python train.py --n_experts=8 --d_shared_expert=0 --moe_layers=[1, 2, 3, 4, 5, 6, 7, 8, 9, 10] --balance_loss=0.00281 --init_std_router=0.00733 --beta1=0.95 --max_steps=8588
Below are experts of layer 4 (counted from 0) of a mixture-of-experts language model. Rows are named router (the router's row for the expert), down (a neuron's output weights, with its number) and show model dimensions 0-79. Each number is 200 + 20 x the weight over its row's rms, rounded and kept within 0 to 999.
After each expert's rows: "comes before" lists some tokens at least twice as common just after its tokens as in all text. This comes from a sample of Wikipedia text that the model never trained on. Tokens count by the router's weight.

# expert 6
router,179,198,197,205,192,200,191,188,178,228,219,139,192,173,163,192,213,216,197,206,174,170,173,201,196,212,178,213,192,208,188,191,195,210,215,173,214,193,225,190,203,245,195,209,205,225,226,188,233,221,168,208,182,227,242,226,222,204,216,203,203,161,198,146,176,222,197,221,195,193,186,185,181,194,246,167,216,176,227,206
down19,174,226,189,175,169,181,202,173,160,201,174,234,235,243,145,206,174,242,192,232,204,210,196,196,218,194,235,215,180,166,167,217,192,183,167,169,191,159,200,198,198,234,193,166,207,184,208,176,224,221,196,211,235,205,201,226,186,189,194,229,190,178,195,268,197,209,214,199,196,216,179,199,194,178,187,193,242,150,204,198
down20,233,151,190,199,206,201,197,174,161,190,199,195,214,201,172,185,206,211,198,185,220,231,156,171,216,189,171,208,183,196,178,174,175,193,219,185,196,185,198,168,233,213,175,213,207,179,171,188,162,235,217,208,176,198,213,207,182,203,185,251,172,202,262,194,232,216,229,231,201,213,223,202,169,229,209,205,199,205,170,210
down21,224,182,223,197,199,173,225,188,262,173,212,203,228,210,189,200,246,214,214,198,187,187,206,208,164,180,204,221,195,201,172,186,203,224,236,183,184,202,201,204,190,207,214,204,168,205,215,209,208,188,239,181,209,230,195,196,243,192,195,195,190,234,206,155,190,184,220,228,205,228,211,216,231,215,168,194,220,189,183,196
down22,155,191,192,220,190,185,211,154,201,198,215,196,232,191,233,179,175,219,190,219,191,184,199,189,186,154,210,215,203,228,214,210,202,184,179,184,169,206,216,205,183,218,208,205,208,202,180,198,203,196,248,215,145,196,180,217,207,189,202,195,179,140,175,190,218,208,200,202,201,177,219,209,206,175,227,229,192,197,199,183
down23,163,169,208,201,175,202,188,209,192,204,188,202,192,232,191,193,183,209,199,215,226,182,208,174,222,201,203,192,212,185,234,181,186,196,200,192,180,195,212,217,181,243,218,188,222,179,177,191,219,195,200,191,191,195,165,223,216,168,173,203,219,209,174,212,210,154,180,191,157,177,201,218,227,228,200,210,204,228,228,204
down24,208,216,240,221,187,153,209,202,188,192,200,200,214,197,193,203,205,194,201,175,200,204,177,203,204,212,168,235,182,195,194,215,209,182,222,193,211,186,215,192,193,160,171,195,226,153,180,174,187,213,175,214,200,199,204,176,207,194,179,100,190,204,190,188,176,188,181,189,191,188,207,205,194,212,186,183,190,241,204,182
down25,199,187,167,238,231,191,185,194,189,194,183,199,200,163,189,199,232,208,201,192,222,137,213,184,186,201,177,166,183,189,191,191,223,237,197,212,202,224,263,229,206,194,200,191,205,172,194,184,211,211,177,179,180,209,182,200,198,220,176,223,238,193,226,171,216,211,221,186,194,206,203,219,185,200,194,195,207,200,216,152
down26,203,189,185,185,207,195,180,183,193,197,206,195,185,211,221,220,200,196,210,176,231,170,190,230,181,198,196,193,202,195,193,168,190,217,214,168,194,184,180,224,218,216,199,205,187,217,198,212,201,247,208,146,183,216,176,190,224,203,198,207,201,188,213,187,231,207,222,233,199,185,227,200,223,202,207,198,198,189,198,174
down27,171,226,185,176,197,169,192,183,217,234,215,170,158,205,199,222,217,205,213,177,201,208,180,201,221,204,222,189,172,239,209,204,156,208,229,220,175,155,218,180,196,179,219,220,187,173,210,173,243,194,209,196,189,210,203,190,189,242,198,197,192,185,221,194,198,216,183,236,180,168,202,202,197,225,229,198,180,165,201,224
down28,180,178,196,182,198,223,213,188,209,206,208,208,254,211,237,225,200,204,204,179,213,202,201,200,211,179,213,217,228,173,167,218,172,199,177,228,186,204,199,178,188,182,212,192,195,214,207,234,199,204,197,220,206,199,191,223,222,209,171,259,177,230,195,192,199,205,227,199,194,229,188,247,182,161,211,207,224,212,208,184
down29,234,193,180,181,210,207,192,181,205,223,200,229,193,198,183,158,198,212,198,183,225,219,198,177,188,179,188,186,176,203,204,204,207,191,193,198,229,201,203,168,203,237,174,178,216,207,204,190,148,178,154,208,154,176,193,180,209,225,185,192,202,203,207,215,197,209,190,188,204,205,221,198,202,198,196,198,191,177,214,247
down30,222,193,221,227,208,172,198,200,209,195,206,200,199,193,187,198,203,186,176,211,176,177,194,195,182,197,206,203,184,209,190,221,191,196,164,169,202,201,185,176,216,230,193,207,226,184,184,213,193,206,220,192,194,205,205,179,165,181,204,125,154,209,217,202,209,203,201,228,184,193,184,210,200,211,200,196,178,220,222,180
down31,176,185,194,206,221,230,193,223,196,188,204,184,220,190,228,174,223,205,176,232,199,227,202,156,194,232,212,206,190,266,179,249,198,169,233,221,162,206,227,201,216,239,203,240,200,237,195,198,244,220,190,222,234,222,217,193,187,213,199,202,193,186,209,163,214,168,236,191,187,191,189,197,169,207,196,218,167,204,181,191
down32,195,183,180,197,183,227,202,226,187,212,173,156,204,194,175,191,183,211,185,194,160,189,217,197,211,223,218,209,159,213,183,203,166,193,186,191,195,174,211,197,203,193,198,179,198,183,192,208,183,200,187,176,208,236,184,205,164,167,207,179,228,184,208,228,221,240,223,191,176,197,167,189,206,240,153,175,167,192,200,219
down33,243,162,210,165,216,193,223,190,182,200,195,217,214,167,235,169,211,189,216,221,185,182,212,207,174,189,209,197,202,223,192,192,187,225,189,190,201,227,198,204,213,202,215,208,204,186,222,188,188,213,188,219,210,180,193,235,202,171,204,188,218,219,206,186,187,187,208,193,193,213,201,192,199,174,183,218,202,195,195,217
down34,208,178,194,157,184,221,221,217,190,197,221,189,197,223,212,203,184,196,193,149,205,189,219,224,189,177,216,222,233,201,163,199,186,206,208,217,181,154,195,177,189,170,225,221,241,190,191,211,188,178,196,191,187,180,183,206,155,213,230,189,212,205,243,222,190,168,197,234,204,152,183,206,197,223,214,228,174,224,182,167
comes before: " ", "==", "===", "The", " season", " first"

# expert 0
router,230,179,177,194,208,201,163,190,219,190,220,210,209,177,171,187,217,194,192,203,192,194,218,203,182,211,223,206,215,228,213,217,237,181,181,232,212,184,189,211,156,163,224,179,212,189,189,235,179,215,169,207,205,160,196,176,219,202,192,193,237,244,186,208,226,226,184,160,218,201,203,208,215,209,199,242,193,219,160,211
down19,178,198,216,227,173,211,202,203,174,222,188,202,221,179,208,226,201,206,205,205,229,218,196,236,222,189,206,181,204,181,193,231,213,182,204,212,198,206,216,193,204,208,184,195,212,212,190,195,189,188,203,211,166,178,215,185,183,206,206,309,236,241,174,213,188,212,198,204,194,197,209,212,193,225,209,220,182,201,205,212
down20,211,204,195,232,190,198,198,189,204,238,203,182,214,214,173,208,190,190,202,220,156,231,205,223,186,235,200,166,208,227,193,177,192,198,195,246,200,195,207,210,190,220,200,206,211,221,219,225,208,204,221,212,218,160,177,188,210,176,197,176,202,204,206,242,215,219,182,207,215,189,187,194,220,212,210,178,218,178,196,216
down21,209,236,182,171,205,167,237,203,198,169,209,223,178,203,187,215,192,188,204,205,181,188,190,209,190,190,214,202,210,197,214,210,187,212,172,197,191,186,176,175,217,163,209,190,238,234,182,212,227,206,228,160,212,159,188,241,198,196,203,214,206,199,245,212,225,183,180,221,201,177,217,154,186,217,245,219,204,225,206,185
down22,193,203,204,209,177,203,212,212,223,242,187,194,169,189,163,202,188,236,227,213,177,221,245,180,190,173,198,239,193,189,177,208,221,184,192,191,194,167,223,198,212,184,207,192,177,199,199,194,187,223,166,198,198,199,212,211,207,223,186,211,222,211,188,177,181,187,184,207,199,196,204,205,219,196,225,181,203,193,179,198
down23,212,189,196,219,204,153,169,215,229,225,201,243,214,195,196,185,209,216,207,220,201,198,177,227,200,243,210,187,195,224,195,200,194,183,192,236,234,214,180,190,168,197,202,186,213,186,205,188,178,188,181,232,218,184,183,182,193,198,226,122,179,182,205,224,176,187,233,172,206,137,185,206,217,202,203,205,228,196,219,176
down24,157,206,203,199,213,184,237,198,178,180,175,212,204,217,215,210,227,191,210,184,214,210,219,199,188,202,182,230,174,225,182,195,169,197,190,173,225,240,187,194,194,196,204,199,188,197,214,204,166,202,203,218,179,196,222,210,180,213,168,198,205,223,224,177,174,189,224,189,197,214,198,205,191,195,192,245,204,198,174,212
down25,247,180,201,212,212,202,206,200,171,196,212,197,162,208,183,198,239,213,190,216,236,206,215,171,211,208,216,198,164,189,198,218,243,217,133,160,191,177,200,209,184,190,217,162,205,171,181,161,188,203,212,196,191,195,191,209,189,211,167,180,194,236,191,178,208,192,191,209,176,198,203,182,207,207,196,214,223,193,218,206
down26,231,211,185,191,179,176,217,207,169,232,233,215,180,221,201,228,227,204,210,199,237,203,185,207,226,179,170,221,228,170,200,188,177,179,192,206,217,198,179,219,219,209,240,174,175,199,185,196,208,203,200,187,212,187,225,190,223,191,212,276,223,190,236,203,211,243,232,196,169,191,180,195,208,193,214,188,265,194,225,189
down27,196,211,220,184,173,212,230,223,211,170,172,197,220,189,200,196,190,173,208,233,196,184,210,164,211,193,210,238,180,221,234,207,236,203,230,201,197,187,193,202,188,160,184,171,214,204,216,228,221,207,177,209,245,257,191,202,188,213,241,190,229,195,197,199,195,166,204,230,185,184,174,220,192,212,201,205,223,223,215,201
down28,180,197,176,247,213,196,186,204,161,206,204,195,185,191,191,187,190,203,229,200,194,213,202,216,214,215,185,197,205,192,186,167,211,161,182,217,181,236,186,175,201,176,204,226,245,189,216,210,221,220,201,215,215,207,184,223,216,227,189,160,170,168,200,202,205,174,220,216,217,204,205,193,221,215,203,175,219,187,220,217
down29,207,232,181,194,218,198,164,209,182,191,206,205,185,222,194,163,219,210,201,196,232,182,189,202,207,206,224,212,182,216,221,190,221,192,227,217,197,184,182,207,251,189,179,210,237,184,182,200,189,220,207,211,203,198,212,232,223,220,203,214,160,206,192,187,181,199,204,199,230,182,169,237,200,194,245,227,184,205,173,226
down30,222,192,191,215,209,205,236,196,185,154,183,243,223,199,215,185,212,180,225,217,189,165,201,185,224,218,193,194,190,232,206,171,216,184,194,160,224,192,199,213,182,197,171,193,207,225,173,220,225,184,207,187,180,215,196,221,192,189,223,218,173,221,196,178,224,180,196,206,206,206,210,197,186,195,236,192,204,196,213,156
down31,189,191,217,193,210,187,198,228,213,193,195,201,242,198,186,213,204,234,207,188,206,238,231,213,183,220,213,198,173,207,237,187,213,168,202,218,199,220,182,208,176,156,183,190,186,189,176,189,191,244,200,173,185,201,181,179,189,216,172,235,192,189,186,186,213,204,202,204,220,211,206,230,179,204,208,199,209,190,209,186
down32,195,190,212,211,190,149,197,181,213,204,197,217,219,206,180,215,197,221,196,179,207,197,205,207,215,173,156,175,205,199,204,217,218,199,203,224,215,199,203,197,193,214,162,179,191,211,205,197,207,211,237,201,209,210,186,166,234,223,196,254,209,188,176,210,245,216,159,221,213,222,150,191,209,200,195,191,179,194,192,147
down33,177,225,197,178,191,203,216,199,215,184,205,188,190,205,199,197,205,217,181,214,188,229,213,242,170,223,195,181,223,210,189,205,224,192,196,231,144,199,186,229,180,193,197,180,210,150,172,222,207,236,200,198,217,207,223,173,177,207,228,189,183,188,198,225,183,126,231,221,225,186,217,205,169,232,212,204,241,166,197,192
down34,181,194,168,205,216,210,191,202,187,200,208,181,182,191,186,187,182,209,192,247,209,207,191,240,248,204,220,194,192,247,202,184,180,185,191,175,218,175,225,182,212,207,226,189,210,231,228,157,200,218,188,200,184,211,173,166,211,198,188,145,190,214,201,174,199,213,194,219,231,191,221,180,210,214,242,237,191,223,200,198
comes before: ",", " (", " was", "\n", " and", "'s"

# expert 2
router,221,225,197,223,190,193,208,189,193,237,192,247,196,183,206,218,206,196,204,220,208,209,184,209,202,208,189,194,179,202,181,224,208,204,207,194,187,210,220,225,210,224,224,194,202,178,209,160,195,212,245,215,175,222,231,222,221,178,168,201,187,202,183,165,174,193,197,185,181,165,220,200,179,216,212,202,234,177,223,154
down19,203,168,206,198,183,197,219,199,210,213,219,200,183,244,165,209,232,194,197,233,199,164,218,208,174,163,199,242,226,208,216,204,248,190,214,174,174,208,224,216,191,164,232,224,214,218,215,231,209,188,183,213,192,181,194,215,219,233,173,191,205,208,225,199,193,233,204,183,201,153,205,193,188,218,230,203,202,163,201,211
down20,211,207,165,189,216,188,199,195,199,186,227,178,213,238,204,183,221,203,195,204,203,211,198,211,209,231,190,212,213,200,192,197,171,207,213,182,192,217,224,181,205,216,181,186,176,198,226,196,194,199,174,229,212,213,232,207,185,213,196,229,202,210,202,192,210,202,206,227,206,218,192,199,195,220,198,176,195,201,202,240
down21,190,207,206,200,183,167,159,181,177,196,204,177,173,211,211,219,202,187,196,194,199,198,215,238,192,200,211,195,226,194,193,191,227,171,162,190,181,215,215,223,212,229,219,202,225,195,199,206,248,223,191,183,185,192,206,173,185,206,203,164,188,209,196,189,200,188,196,222,175,180,202,191,198,192,202,202,210,223,219,204
down22,221,243,240,197,200,200,185,179,217,206,205,192,174,221,196,203,208,180,224,228,194,179,225,190,178,192,185,212,192,205,179,166,237,187,208,191,226,207,191,209,181,224,214,191,229,196,190,231,181,162,208,220,216,199,206,199,189,190,215,176,216,200,207,217,239,184,171,184,174,197,161,180,234,206,204,183,227,218,204,242
down23,243,227,209,204,210,166,215,189,196,206,180,248,232,230,206,217,231,208,214,166,187,216,197,212,228,196,185,240,186,232,216,232,221,165,203,229,223,213,147,197,244,206,221,186,188,226,227,222,225,215,238,198,185,214,194,207,187,204,215,186,220,185,251,223,193,187,215,206,202,219,187,196,176,206,193,205,199,218,216,196
down24,213,205,179,168,213,175,191,181,198,176,175,211,163,180,191,205,202,164,195,218,206,173,185,194,217,209,171,160,173,178,191,210,168,172,194,217,205,220,201,228,224,193,204,205,208,219,236,203,227,176,204,205,216,211,199,197,204,194,193,280,166,210,228,191,153,201,193,208,167,198,196,162,223,166,235,209,211,173,232,177
down25,228,193,212,180,196,225,201,208,176,214,215,173,189,214,191,234,189,202,169,183,212,162,211,182,192,182,198,181,208,224,236,176,222,172,177,237,183,173,201,188,192,194,181,195,179,199,201,195,198,207,187,181,191,200,162,245,200,213,177,231,217,213,226,201,231,249,202,212,191,176,206,192,193,200,203,219,174,182,196,167
down26,221,186,163,218,213,180,187,194,187,198,202,193,194,193,208,181,199,197,217,198,194,228,204,223,178,201,211,204,210,198,195,219,162,223,198,163,214,204,190,195,163,187,232,210,183,209,200,220,200,217,212,194,217,193,197,212,200,220,217,217,194,238,226,198,189,197,180,203,192,195,211,172,178,225,173,200,200,194,216,215
down27,231,184,179,191,254,207,217,194,182,187,218,180,187,201,215,196,215,188,200,212,193,172,195,205,214,175,239,216,221,208,201,183,228,158,210,158,196,207,182,233,220,190,196,179,188,212,195,206,208,180,167,212,217,190,194,185,213,187,237,104,232,208,212,189,184,207,223,201,212,181,196,181,183,200,224,208,230,190,182,179
down28,219,225,209,171,210,192,208,187,197,220,192,196,217,231,166,171,224,206,212,195,187,200,187,200,192,186,191,210,189,170,225,197,210,198,217,205,202,192,221,193,212,192,178,203,182,207,148,184,195,180,218,190,205,197,196,207,232,218,206,185,175,225,188,204,205,195,146,184,195,169,205,165,236,234,174,220,165,188,230,163
down29,188,174,226,200,227,161,167,185,179,201,193,223,182,189,212,203,208,192,184,190,214,189,219,174,200,180,212,205,213,230,195,195,226,232,182,197,214,207,181,215,153,233,200,166,213,206,195,231,189,233,208,209,221,191,164,193,249,174,182,149,210,205,182,191,197,193,193,193,208,181,201,215,184,229,218,231,189,199,217,191
down30,205,190,186,235,217,202,217,205,209,193,188,204,168,216,191,199,199,211,213,197,225,177,209,191,182,237,206,182,216,222,212,203,163,183,156,202,193,207,197,221,248,210,162,199,216,207,180,224,229,209,188,190,217,207,242,203,193,200,193,274,218,173,210,237,200,172,214,208,208,199,204,186,170,232,218,197,211,225,216,176
down31,193,151,239,191,191,185,205,162,230,210,241,191,175,211,195,229,188,224,242,195,173,181,206,198,165,185,173,214,200,182,209,176,250,197,173,218,184,223,206,202,217,206,157,241,236,172,197,239,177,180,228,167,199,203,223,191,239,183,205,152,195,194,202,171,189,197,148,218,193,225,230,192,199,201,211,190,215,213,223,179
down32,161,211,195,195,204,213,162,195,179,195,178,128,199,263,219,176,208,232,209,211,245,173,151,177,191,189,218,212,199,187,220,170,184,218,219,168,201,204,234,182,174,205,215,193,216,215,236,184,227,207,188,195,201,215,198,198,212,223,232,192,199,178,170,196,211,212,176,194,176,192,235,200,195,229,214,192,176,197,210,224
down33,203,211,214,195,209,215,217,190,212,182,182,200,209,207,240,204,211,209,206,207,211,209,203,200,195,182,196,186,225,188,258,192,207,235,213,199,205,225,195,187,218,236,192,219,186,203,203,187,185,208,209,195,219,188,185,216,212,199,218,219,174,186,195,226,175,172,185,218,250,193,218,204,179,176,150,232,199,171,240,220
down34,164,180,181,190,228,192,191,218,200,186,200,198,201,180,180,162,201,191,219,215,181,200,192,237,211,220,205,222,210,202,173,187,214,230,258,225,217,210,240,198,184,209,150,223,168,233,208,194,197,204,180,185,200,190,241,189,215,217,231,186,207,211,199,209,172,231,195,216,199,211,201,200,217,189,165,207,209,227,191,198
comes before: "1", "0", "2", "9", "3", "5"

# expert 7
router,212,233,189,209,179,172,202,183,189,213,206,200,191,181,210,213,223,185,196,168,195,196,197,193,202,195,184,177,201,210,215,221,203,212,183,193,187,197,194,187,233,183,182,209,175,225,223,202,189,186,172,193,187,190,181,204,195,145,229,192,220,178,153,187,179,173,223,201,171,208,199,183,213,177,216,190,182,226,253,230
down19,213,199,206,206,203,213,214,210,196,166,184,197,237,214,157,197,197,191,200,218,237,180,199,164,209,193,192,217,194,211,205,181,196,179,183,181,172,191,214,225,207,212,199,217,202,242,208,216,212,191,228,191,189,200,239,193,209,205,233,234,179,238,189,226,171,202,183,181,214,193,234,189,212,193,175,242,234,227,210,188
down20,193,181,183,251,207,235,193,217,181,181,200,172,220,246,201,197,198,231,230,208,180,182,191,212,206,175,203,194,239,217,186,153,203,222,211,190,205,207,209,198,237,213,206,213,173,177,188,182,185,203,209,191,226,186,217,193,197,161,188,221,191,182,236,210,231,189,218,217,193,193,224,204,172,188,203,171,202,184,187,186
down21,177,144,174,177,179,201,190,202,139,217,173,165,188,197,217,171,206,208,216,164,170,188,198,164,188,212,178,186,243,212,201,240,200,221,182,197,198,200,194,216,235,164,196,237,189,205,186,179,188,205,192,191,203,190,195,202,184,184,191,176,212,149,211,168,221,198,168,196,180,173,225,205,179,165,210,214,175,221,178,209
down22,206,171,179,196,187,203,184,222,206,203,207,191,246,212,254,190,177,184,245,182,193,225,190,149,190,233,208,238,171,245,209,172,176,205,179,183,211,176,172,204,202,224,199,184,202,186,201,218,188,198,210,216,244,203,199,197,194,186,164,276,206,219,205,213,187,207,196,204,198,190,175,171,195,220,218,188,198,194,212,190
down23,216,196,166,191,192,185,234,212,155,202,188,229,183,192,200,176,221,188,179,233,196,194,192,215,189,217,196,164,229,198,228,191,203,190,194,209,211,208,209,185,191,197,199,237,177,218,243,196,211,195,186,190,190,196,200,204,205,178,200,256,203,201,201,217,190,251,205,181,190,206,209,213,211,178,203,207,206,190,188,147
down24,224,209,211,207,212,200,181,207,193,155,180,165,197,232,202,194,218,195,159,214,205,216,219,194,219,222,203,215,225,217,191,153,190,184,224,202,188,207,166,153,178,182,226,200,179,187,187,192,184,175,217,233,191,173,195,199,204,204,195,254,171,193,198,204,200,214,206,169,195,175,210,162,183,201,174,197,188,193,209,232
down25,213,218,180,192,201,206,204,182,194,199,198,179,237,198,173,215,192,215,196,181,265,188,229,193,235,171,215,146,202,229,166,213,190,200,170,214,183,202,207,191,215,231,209,240,230,201,177,236,214,189,202,240,234,201,220,219,190,180,156,206,200,140,220,149,179,180,194,179,191,180,235,174,220,215,225,162,193,183,205,198
down26,160,156,210,184,219,175,156,179,213,201,214,183,141,173,187,198,219,181,200,204,188,206,217,218,217,221,213,228,202,208,179,175,201,200,215,188,172,205,211,149,208,190,155,215,222,229,176,215,213,210,165,192,216,198,187,203,189,215,171,155,162,224,180,204,199,189,201,205,250,185,204,151,226,177,188,194,201,213,157,219
down27,218,199,171,212,179,231,212,179,148,199,204,198,178,193,183,186,229,200,194,175,208,224,223,184,162,214,202,223,242,219,251,207,215,201,198,188,250,178,162,238,229,185,212,219,182,198,205,245,210,211,171,194,196,211,215,245,176,205,184,245,223,192,211,237,189,218,202,219,196,208,206,214,178,229,227,178,193,203,200,197
down28,185,210,181,173,162,165,183,227,167,201,175,185,224,219,204,227,216,199,218,189,217,172,224,189,221,230,169,213,227,199,182,172,192,217,196,185,197,226,228,195,190,198,187,172,212,207,212,202,205,183,219,146,194,179,211,211,203,194,194,172,194,232,213,198,174,187,223,176,178,181,217,162,192,193,194,182,260,195,191,190
down29,179,202,198,204,189,211,239,204,176,160,201,189,184,179,212,222,226,182,160,181,241,165,189,192,170,215,208,164,217,177,169,185,183,215,245,221,194,216,208,151,237,197,212,209,183,181,162,213,197,196,202,189,228,191,200,201,206,191,199,262,212,230,203,196,209,196,190,187,197,165,212,196,181,209,228,221,221,172,191,215
down30,212,176,175,178,209,221,217,219,194,235,193,204,193,209,197,205,197,199,178,184,195,191,216,198,183,175,204,179,207,198,218,236,199,215,170,215,178,243,185,246,200,222,207,180,194,211,208,212,229,175,211,256,200,194,230,197,200,173,190,111,223,184,162,209,189,211,199,201,203,229,220,227,195,212,195,194,173,217,212,152
down31,211,206,206,186,186,212,209,205,214,213,210,216,202,170,181,192,190,183,219,220,192,215,203,193,170,208,214,199,204,223,178,200,188,190,214,181,200,201,187,204,227,192,184,177,174,259,213,191,158,154,207,191,194,196,221,214,199,210,180,209,183,198,244,167,242,177,153,206,215,206,172,202,178,209,173,199,197,191,175,206
down32,204,209,202,199,220,234,192,196,186,184,216,136,171,173,183,214,164,205,228,203,195,214,170,205,196,193,201,208,207,232,219,175,190,202,200,228,195,219,180,234,186,200,169,176,159,187,224,183,205,195,195,232,230,194,190,220,194,219,214,189,163,217,171,156,177,199,197,206,196,225,196,206,225,181,209,192,211,214,201,156
down33,178,178,188,207,179,218,197,202,212,215,190,187,182,198,199,225,155,220,227,194,190,219,211,189,206,221,162,187,199,190,214,201,207,182,204,186,196,228,196,216,214,226,222,196,200,180,183,202,204,204,176,196,159,188,176,159,210,207,204,179,214,203,206,190,212,215,196,215,168,195,182,221,190,210,207,224,244,199,205,198
down34,228,189,221,159,189,186,217,208,245,178,194,188,182,209,224,200,188,201,176,226,178,213,204,235,162,205,185,180,188,222,182,193,176,253,188,221,226,195,190,210,197,233,186,211,189,200,210,235,178,186,206,189,201,188,166,212,232,162,227,217,176,193,179,217,201,193,234,173,179,231,193,181,217,200,198,193,201,173,213,174
comes before: "-", " ", "|", " The", "==", "The"

# expert 1
router,227,215,189,221,209,218,209,163,193,191,184,230,172,195,237,207,212,233,213,215,238,209,207,243,223,210,209,187,201,175,200,181,212,216,201,192,208,181,219,222,213,224,216,260,224,215,213,188,180,189,258,178,200,222,190,176,189,173,203,207,209,203,178,236,209,212,215,250,175,165,222,196,192,180,227,224,206,200,195,200
down19,154,147,202,189,185,184,227,222,214,226,170,211,210,194,156,225,194,167,188,238,212,199,206,197,224,213,205,210,217,217,209,208,223,200,203,217,240,207,182,203,191,210,229,206,219,184,213,197,180,203,182,165,212,202,167,236,186,195,220,209,147,223,168,207,185,214,243,177,215,238,220,221,204,195,138,192,195,217,216,196
down20,186,223,206,222,194,190,173,195,207,215,163,213,161,219,224,211,197,180,167,193,193,226,184,206,258,194,180,194,199,222,186,204,187,184,201,211,200,219,181,204,200,214,172,182,208,209,226,217,205,206,203,193,186,166,209,220,182,213,233,227,192,214,176,220,225,211,217,202,207,176,168,202,181,195,208,203,188,177,237,199
down21,224,206,176,219,217,203,190,182,205,166,196,183,212,219,201,172,169,230,245,236,223,200,188,218,210,189,209,208,195,245,190,199,196,180,197,209,215,226,222,203,154,221,172,200,230,170,180,214,203,230,149,175,222,167,176,190,183,224,212,119,212,162,223,172,200,169,159,208,210,210,182,224,247,208,212,181,223,204,179,183
down22,184,176,192,207,190,200,171,248,196,242,187,208,213,210,176,204,184,217,215,248,207,185,231,207,194,189,175,186,218,182,207,187,192,191,209,220,199,175,210,194,212,166,197,230,230,194,216,208,182,238,219,184,176,170,197,223,175,180,204,348,165,163,196,206,199,205,187,196,208,205,181,201,205,206,194,168,193,180,215,218
down23,206,190,213,210,192,181,225,213,213,189,184,197,230,189,206,199,189,201,205,211,192,212,188,217,225,183,182,181,183,209,188,205,187,251,177,211,205,212,217,200,236,181,230,182,187,229,210,167,182,224,195,196,199,193,230,199,187,183,189,194,180,186,168,207,199,161,192,215,222,172,216,202,169,171,207,200,217,205,215,216
down24,219,237,224,203,170,194,191,210,166,211,227,187,207,199,188,240,180,194,183,218,224,184,167,177,194,242,171,206,187,202,192,200,186,204,215,159,183,190,199,205,211,158,208,192,158,239,199,237,172,186,216,205,192,165,203,205,196,194,195,149,178,230,202,196,198,177,243,209,224,190,177,195,202,189,199,208,216,161,214,205
down25,182,179,187,203,239,211,208,200,196,194,224,220,175,167,200,209,213,230,197,207,203,172,181,180,202,193,172,216,192,199,245,222,212,205,190,167,224,161,184,175,202,230,190,182,183,192,180,198,171,201,164,183,202,195,170,175,161,217,219,246,195,217,182,192,207,221,211,201,173,188,222,223,206,196,236,225,238,196,200,165
down26,254,234,194,196,188,167,204,195,181,179,217,230,180,215,189,228,206,234,170,173,212,201,186,186,196,217,210,220,170,217,194,222,201,218,179,187,189,202,225,183,237,213,226,212,185,202,201,180,230,218,223,184,184,197,217,205,242,195,200,247,175,219,234,232,207,210,216,178,200,191,193,219,199,206,229,203,216,182,181,206
down27,184,216,219,225,224,173,212,173,160,196,169,223,189,182,209,181,169,190,188,189,226,172,172,198,186,185,219,178,177,184,180,205,182,202,190,212,187,215,225,223,220,229,167,208,208,214,231,196,197,215,218,256,162,231,186,183,195,191,210,225,164,181,182,205,183,205,163,216,191,230,231,213,190,175,181,170,190,205,204,178
down28,174,191,173,217,166,167,173,187,187,177,231,208,216,217,214,214,228,196,250,206,204,177,168,196,192,220,204,219,158,179,219,203,191,182,222,174,207,189,221,166,183,217,181,206,202,185,196,225,212,195,193,221,229,184,200,195,235,240,185,302,195,209,199,223,188,203,193,199,208,222,200,192,220,224,188,189,196,238,187,206
down29,223,197,220,186,195,208,202,223,195,217,171,198,225,200,205,218,226,176,200,170,201,184,177,196,226,222,195,207,180,215,164,170,206,165,212,193,209,201,181,173,220,203,192,187,180,220,211,220,186,204,229,199,228,226,198,199,188,237,208,244,199,174,215,212,212,168,178,194,181,214,209,180,198,179,190,197,168,223,211,228
down30,206,192,214,209,227,211,169,198,195,214,184,199,181,205,226,174,203,195,182,203,208,192,228,187,218,207,196,223,226,190,219,211,209,196,182,216,160,188,230,195,176,226,229,181,215,146,214,232,177,195,188,210,189,200,188,198,184,230,189,142,211,196,208,188,207,204,188,198,180,209,203,176,194,200,208,223,199,201,213,176
down31,241,185,240,168,202,180,207,202,196,186,234,206,197,195,196,189,209,200,182,211,174,196,206,195,230,208,187,171,196,235,194,206,222,200,181,211,182,165,190,200,163,194,175,200,207,181,232,210,206,201,129,184,232,196,225,172,229,213,158,176,241,226,223,223,181,200,202,231,201,211,231,209,181,210,204,215,175,219,198,197
down32,181,176,204,207,203,174,176,239,209,199,218,193,212,199,217,163,224,176,199,243,182,200,187,191,233,202,201,216,204,180,173,200,190,164,195,196,215,201,182,194,155,233,214,214,246,210,182,195,197,191,158,187,214,212,195,212,201,201,191,336,182,173,222,217,180,195,172,224,197,208,205,213,200,209,182,206,225,198,213,194
down33,170,154,209,226,213,208,191,213,212,235,209,216,215,181,211,197,221,198,162,204,222,195,187,175,213,206,196,205,197,157,228,185,177,223,211,164,220,227,196,216,196,216,202,214,194,172,184,223,224,192,219,195,170,186,185,209,197,203,217,285,177,182,206,177,188,215,173,247,193,196,217,222,196,146,221,171,196,210,221,191
down34,165,189,170,216,190,183,200,200,163,233,191,212,207,162,192,168,201,212,220,198,203,200,205,199,231,210,217,205,191,213,208,163,181,212,210,178,212,181,210,194,202,177,168,229,204,208,230,246,223,158,189,165,189,200,202,181,207,172,193,281,188,208,189,221,161,177,197,218,209,213,211,191,228,184,197,222,177,222,195,201
comes before: " |", ":", ")", ";", " |\n", "–"